python train.py --d_expert=64 --n_empty_slots=8 --router_score="sigmoid" --norm_eps=1e-05 --qk_norm=true
Below are experts of layer 4 (counted from 0) of a mixture-of-experts language model. Rows are named router (the router's row for the expert), gate (a neuron's input weights, with its number), up (a neuron's input weights, with its number) and show model dimensions 0-127. Each number is 128 + 24 x the weight over its row's rms, rounded and kept within 0 to 255. Numbers have three digits each.
Before each expert's rows: a language model's description of what the expert responds to. This comes from a sample of Wikipedia text that the model never trained on.

# expert 23
It responds to: Word-initial stems
router:118132140093132146121144145117102165125118153166101109130126138121151132110080148108121120140117130147122110173107123100089102117143138102102167160127124146157164128168096164135085138086135091083113151110130127104101091149157161113091170089156106122108135114129100138123142121148129150132138090093083098122147137102111162112147083157145090154155113121112113142114128056143156136116126
gate1:150101158078105174109114121142121136152166128143111132140144127170113124133120144109107152169178120163117155158129104114068102097134134121151122118128156150132168117122098147136141113107098166097155153133146089104091126104139121125123132112120142138130155099105123150125110131106136144129134122093065100160100131125065142142139080111133116122138145177109123170098119076111169136113132
up1:143110145100115110114147134154140092142144111157150109134066097126151129150146114084104150136116137121115131090085125126119108134169152103163165138160138132133126201109113112116151180111134130092122107108118145120143137113118134121095110089110115129143156118151086126152165102159127149114160163135124093134114105067147140134150113128158169126112070131154148130152104150095154144134089
gate2:119151113089127157139154121178098117109081138140128148132137154131134143117097117099132104099090119114104147121141145105053099091168134118114122125142089115141138133127078159117130095118107067111100156111143099138106127161114142111108123172148147160145120138132118107137132088109187161158131128124123108106160115082110149089132113116142110157162141167120138126148128121142141178155129
up2:135164128125128142123146134154145129139156120104113162109122140096111142140125100142149132113135103099134121153076128118164123138136077173155146089162147123127096143135176119102150092095127122101145113129117145157153092093181173098113103136104087151130113138159159171116151106136144098115202128151109137181156101142117147114112140110151121136092128158137151133133115168167137141149135
gate3:112139117116062141116145127129136096126147152158127140104171159102152084082127143109072152110127104154193130116144133137103094109126130125100140140110093095120141152103150127164117076143135150170099115106098143119136126128108176073073154108104124144192126130101133143082120101114122110147150103129139102133126087129140105111154124136139111109119120154130151145106110134136137115109127
up3:112100147132158140152154136135129099131114121155161125139176149103117144143132146166122118165086126141142156163122151093174098164084143130098100143137124140129120110173118140122156105136125156095167116127158131152168127145149132193106137170116103122124130141118117141154096106139095078108122182166103133105167087096135111108139092108120160141118114130106161141143078099126137123107133
gate4:108140127102146179153149143149141147132083159146102111131138137122116157101111133113135102126116155117122104119141137083093069115133129124133182161103136162127122112150152160136105120141137087074194156072139079112128118146179132083089132092145091155131108097146089151094096126143158136128139120154099124144108118115146149108139099118164135126136128130151145127115114149134103112116127
up4:118148133117110148161165079126099126151127142126107121128125076141096111062130122121106094125129115105117164146131153113116129131137094133082098115129123084137132134134128158147207100133144135141087096123132163140131128121131090127145102113137113131129105144118209109141107094127112133144121173145122106101107127150111138209134114123101137122098158130134104143094124084141133122113122

# expert 2
It responds to: Determiners and word starts
router:101155159125173149130159105125158145125137147103132081138123102137086154118149128122129113115140131167168122125114162115137122088114114116103132151103102156170157091142128081094117144086142145077163108113132157129088105179189133116100178101157099109109120095149095144152135116135122160137150119077120103123115133117126125143145097151120095160111152107157100129133155117135128127106128
gate1:112136127099152182142105124145150133142137160138127106121092148131098148062140127123125118117110139130101074113164147113111117090118198122121107127127131112159146063159129134145113100146155124091144117084137145156164115116143104156140162160141152138113143130174114155109133107117136114091153125142153106138121127144143061120125105159144117170109119123110111121131123102104068101112121
up1:143096132087099133160125126110156130101112147131112109117114117120137133124154144117100144114130171160189079138125134124173127100141091111137158123127131133124103165131131129073134136151097154136064100157150130079168141121113132102145108151159102186126147146127115145113078140125124159134127125119096138127127124129134109158098122146122151134134129135099130185130130102203135131095083
gate2:151113113140127119150128160133132141121115127148121111135144138157070110110141133121118144177113136073155107150130147135153099090160149168075104144161120106158147124131143113119108098095110119135141129125151117101067104091161140162098134081164119126144064126120093144115100130145103112166158131119135107125157103117198155135147105134140113127100146123086111091099128156140131120114120
up2:141158102128160138146129107139109102147108138168098095159143131174077126135105102087149106135143124122138126157152162090128106112122180114159143130160125118104140137098083128128163106131127165189144148131129177137131139153124126117075106094149140085138123148127089104125128144116134072154137141111135071135134125123118135129186146127159137159094150143124149152146152135122116113101164
gate3:089157125124125106100130143154181112144110129127107141131097122150161167153113097109121165099168163071147140143162154153151153109090094100126130130125112179105120109139119096070150160065147149101160139165105145117114117124165110164115121111109134129159152168090080148153145110150140139123149147122119127120144102138182126123129120115135097127102121133136111113147158142129106120127134
up3:118121107141129111128123112144119120136156150117125096175134102135138143129125146120105147119129145115119121130132116076114163170171165111117116150134165188097114129135131098075123123101130083083162166112112108112103101101139112088117136100120106119136145134115145137128155121149154107125102105117147087181170108145173104129217084126114117142153113130125134138159084147131131135145117
gate4:110114127080146137092106078158167143115139160148143083124130120124134125119125094151084063120133158117153109148135126114130081135138108160143167128127151121110100110098124084155184126104126109125110106168103153118123077110121148145119131149115120117112128121100146124154116161070142136136161127122141138130149113115106112117117102178146135142109120120130091122158132090132145196091099
up4:122176117173117134121102119098132125150140114138141101099157139131088110138154150151116115112162129133126136095137116122096145095133177144161140158151131119130174148126125143108127150155076124144150135096127098081098167099109110123115099113154152147155131152151128145132158106110120124160109165139151140094093099139165161150139118116137177119092114168166160114126091158115115083150179

# expert 16
It responds to: Capital letters in codes
router:144149102145139083074139112149155103141136178112160138122085124095135122125097132077146124128077120150163143135128139106137077116137186087114104172096131119148132151113161138121099168096142105106130101129113145173128122157160134119110142109129134106120171134095132107154154106093125146114096131122121098117117102090100112134126086139123084150139119120124108120098091125122148081136145
gate1:167102116146107165151145134136142102123186143131122137144166114117127130127117118111181170129124121108083121128145109127091083103129118135115149120132162158165141102135139122138120138136096132103105116176093112132143162134106118131109135152104153098194137124136131132151129085113121122115139097079166125095119130138121126129154136081151105144097173109093132113072113146124081152097176
up1:091163129091156126120132180147130144143104127138135136182151116133121146134082146144121146123095154182168158144120177146117124165132104118121129110145156128068096164133101121099165116128148141165136104149146092133137122139143109180158148143147152140120115120116171096097130151138155167112146156153116126129135102130127186116135141127135119151112089159090146132133133098157145128171098
gate2:131130104133100135131137130144132118138129120118130096096155112147127101125123087124095133168147111136151133125099141137094130152170146135108165141152170125113114151137112136106139134136134128178124142092114123172134174120084103145129099107149109102133172143099098144111121100099151100076125122111130132141111066106068126171133087101092115128145157132133131107089122106155164059120164
up2:129125141150142111153103146102134122115153158135169113110170126100144120129087155130119120108157129102124117140141133095093110137117167122086142153160120114144162130165111111175144126140122132124105121122125104188079052122124100109161119166127129106143088111117157114155098101132121106105121151101100136131119137137133128141141064155113134135119196131107133096127083168129135092139095
gate3:104139116127166135122136132115153116098133106152129082142129159115142110095157110088133152127149142143095136138101105121128123134097135102120093171135157104167154114106111104101124135123076101113170118126149151145114080119137118085110137121105124105104105139119146127117111126072179116123095149176135122144128162106143127131140129100179132104186202126106114154097163166116122118134110
up3:129121143107148158155136116110148147149131118119134102133123124136119172139081119115146136116124132112121174109129132139126153134144086133117170087114127099129131153148139143058117121131082087181117084127146139155127106098115172161115098109106048147108136161147121131127159133109126146169130074143129114121092148107130127141143171167124133100138077169109128138145121089131114101134139
gate4:105107176126113165132159114149132092096163140133180107126123115139134151141127108096080135142129148150135137137116155134089108174098122136118120122179126126129120118130149096096133124134116143128136110129112106139100169126132149150129149191108186154126181134122112125088132097122181100166123128170092114111145106162137136125068141139115120140120136132126145135143121147108174061146132
up4:152162145096146166111173130128155098117159129149165099101142145121117126134107126084092134174167096100198143120117133105113128141127111146136162167132139118154132131111083138147141093106135100117131156139133122152119117134174161146124130135097149117119108177100138130179136116092164112142122124163166097104097102149122111144137141088112141107136145153161147120116136082122142100175144

# expert 13
It responds to: Determiners before nouns
router:080171105090160132084079114122101155145146127160113101136096114110128116139081158094145117153101113120141149161101099107131107107126133153125145129132091131166159137105144103103102168118113120082128123125106106129129099162151086140138173101151126181100141145170131175102111067110131157126142118128121124110136143103129116137135123144132135140170153099160113112100111127091127125101151
gate1:105114188113126142113103109118149167121132135120114118168113118192133150099113157105126105114142099103118099140130093102084084151115122102108105149175122153125162119145095112137115152159124131118145114132103143121123127154113094103111120118101123151143125137126137148149124140122125101211120124113118138111185097125171121135121067145106130108143162118130138151171137176094132173119120
up1:096093143128118095171192129126126133124079131144147107117129138120137135093126134134158118120121105099116099160153112112139110115136146120108115169138105114156096186097141134118128105132127107132114085204140108131125133153108132089083117146126140133104180119110155114157123134122108117097114094112129111117143135178066178125146124140141146126142153157139184135113147123092098122158142
gate2:127187147136139123165108142111052154128152136155122138132117117100157132146167149110128141140133166105156121131124085152129187109152148135123165144104073145139146129129148143122126137145142115115136131106096124119158130161119098146126193093118084129125170085147150162133148097090130111138120115108155128149128156096072097113142102131157127120140123115141148106150127149076142118133151
up2:138150132127122127161097115156145140124137171107114109162135137086142131125076123104122112076142142137120131130144158167112115108096134121138181099101134133096180155136139073120154116095128099144126130133128123135125103122116162178152101144119145104156141130123163124134123143175120109127142092121138079168171135121128155115122178123104165156137106132138121155135133124124066090174085
gate3:108130124176123129131124086115112126172121148182160092112155099160113134125099081143140139166114105125077111141081118106076136144099154137166124136132138117129135123171105108134112146143148084109115116165151143144147096122123174129130136112118130160123149111116152112095097136125191131158113122136140125159116139136179145096149177145114166128110136153157136174106148097117124111108116
up3:146184167155144102129126108106130144169150085153132114120148116146133117140103144142113138108152135121142146129100134139124097152114129161162096119100129167119094148102090121101104126125104145092139093162123126141135145104104151118090129166068115144108166091099135140122122175149142111093143169109136151120141129128106109193110124125121096157141104092158147113103079125087115097151155
gate4:110143136132116150120085132114111152125125148145121092104096115111133133173107142091177121117171159133101136168118125125092105096141148125109148156100108113106092143130157181129095130164137108106137139101169108189126120123125125109075123138130127149116150148132119163141111112161086086136141126127104100076130153095157128095123130105145178088127103159124144128143134190114139117134146
up4:128108117135142130145140086090107109153112143164134151117133103152122144160149163160134125149144173129101111072104106126097123096096147137147172135144122159114087111116089110119132059127113126121094133147145090159150134137082148107107150153115108161098186104139149112123154088146130105152093158111131091123136108125119119103127163105128112108102118139107101157149133114085146132154166

# expert 24
It responds to: Word-final pieces and acronyms
router:113146130137204086136115118123152119175139133089105133094102073130144109088132149130098123103113094100123138135120106118126099118155137120100123148085163139141138130145144110147087172146126123107126163115108152135116135152141131187139134094114149115130145152111127134115162125104110159133121093139117087105118148078109115143124097146153119123165146140155086123102099152122159082125188
gate1:142151125106153111123120132108174153147176137136114125157120093126134098095095124129130108159143143162130149149135090110131093118133140133124160138100156141137124111125100115128096124148175149151102148142109125186108147166148129147142083133149141123145181110158121169184088134132173142139119074161105129119117143097129083135100151097131127122137132175174157123114145085128160121143156
up1:135099127121112083065141135116128104143192126126101108140136116127103123126114144162169134138128107121139109122069107103176122120106121115089110126134132119146132085123120094153113153108145095175114148106115118194155153136116082154131120118149113125112104144125094135116118134139118110124122157179097097108123107125126113126107142139096176066106094135121094142110094179117110138115124
gate2:098137107136135144149134141117159133163164107121120150165114134147110151157144139131103098132172117076131123110106109158115122145115105146120150106119115147112141119137095149166082158169095159075159159087122142121127099102084175135112155108138115147118138130077084119093155125144112129135142067155157138149147159122155111157103138152130098108105164155159092158125115148130115136127100
up2:064080149133180097102114132107131141153138133108098178136159100162106112087130134148112145141160100131111150132149098136129144134114138071111127102131145102123162140150119112170145145178119125119114171141147153154129140163111158118139132123142156147143152097120112157090117144147110136118139104189117140044139143113140127122101091136112093133139113109107119136121108143155154102132135
gate3:146103165143088104089122099119115141133171133142133128125110092115141120142088115143128098162127117143120151108196136104148139118152115132087126163062150157119146164163156121137113154097130133149094113103119117143129108106139119133088126140117138127124152131143140146193112164143128122142085097125106111142125067070120132093144120130136146126124112183162113136130147125150157144176124
up3:107144141139094134102160114092189159105129123145157127125163173163118120078115182150109106107117127161117137152127141170113097135107118124139171137139151109159127100083105108144175140108136171143131129105109112131151093132129136102071131146111136128148151124132142095118172066097118134155140126086137136087140161141126115092134142136112091141124125114132136136166130136152132161126088
gate4:107130131091131125140119084195123121147149141104101122123115152154123121109153102116132126134142142160123116154104102145147088127156136135163150100120190154143145148125165115108127140139102079179097146121110118124140152156155151129150084141118163111148111137127139155138124091109112119085118116137135082157128173128089110116141081093140122132159112145152141082156151148166093169127161
up4:165136116115126098130134112131101116127142130145150169117123119097126118155133131111133142146148107139135102143150111099108117110107153131156136149110119108162137138156141141103099099168124147123116129141142140117147121122125128176152119186105151112123080115104138101119072132104174149165170126109085122104181102123078093163095124145149118155144122127122140169165151177150148059160101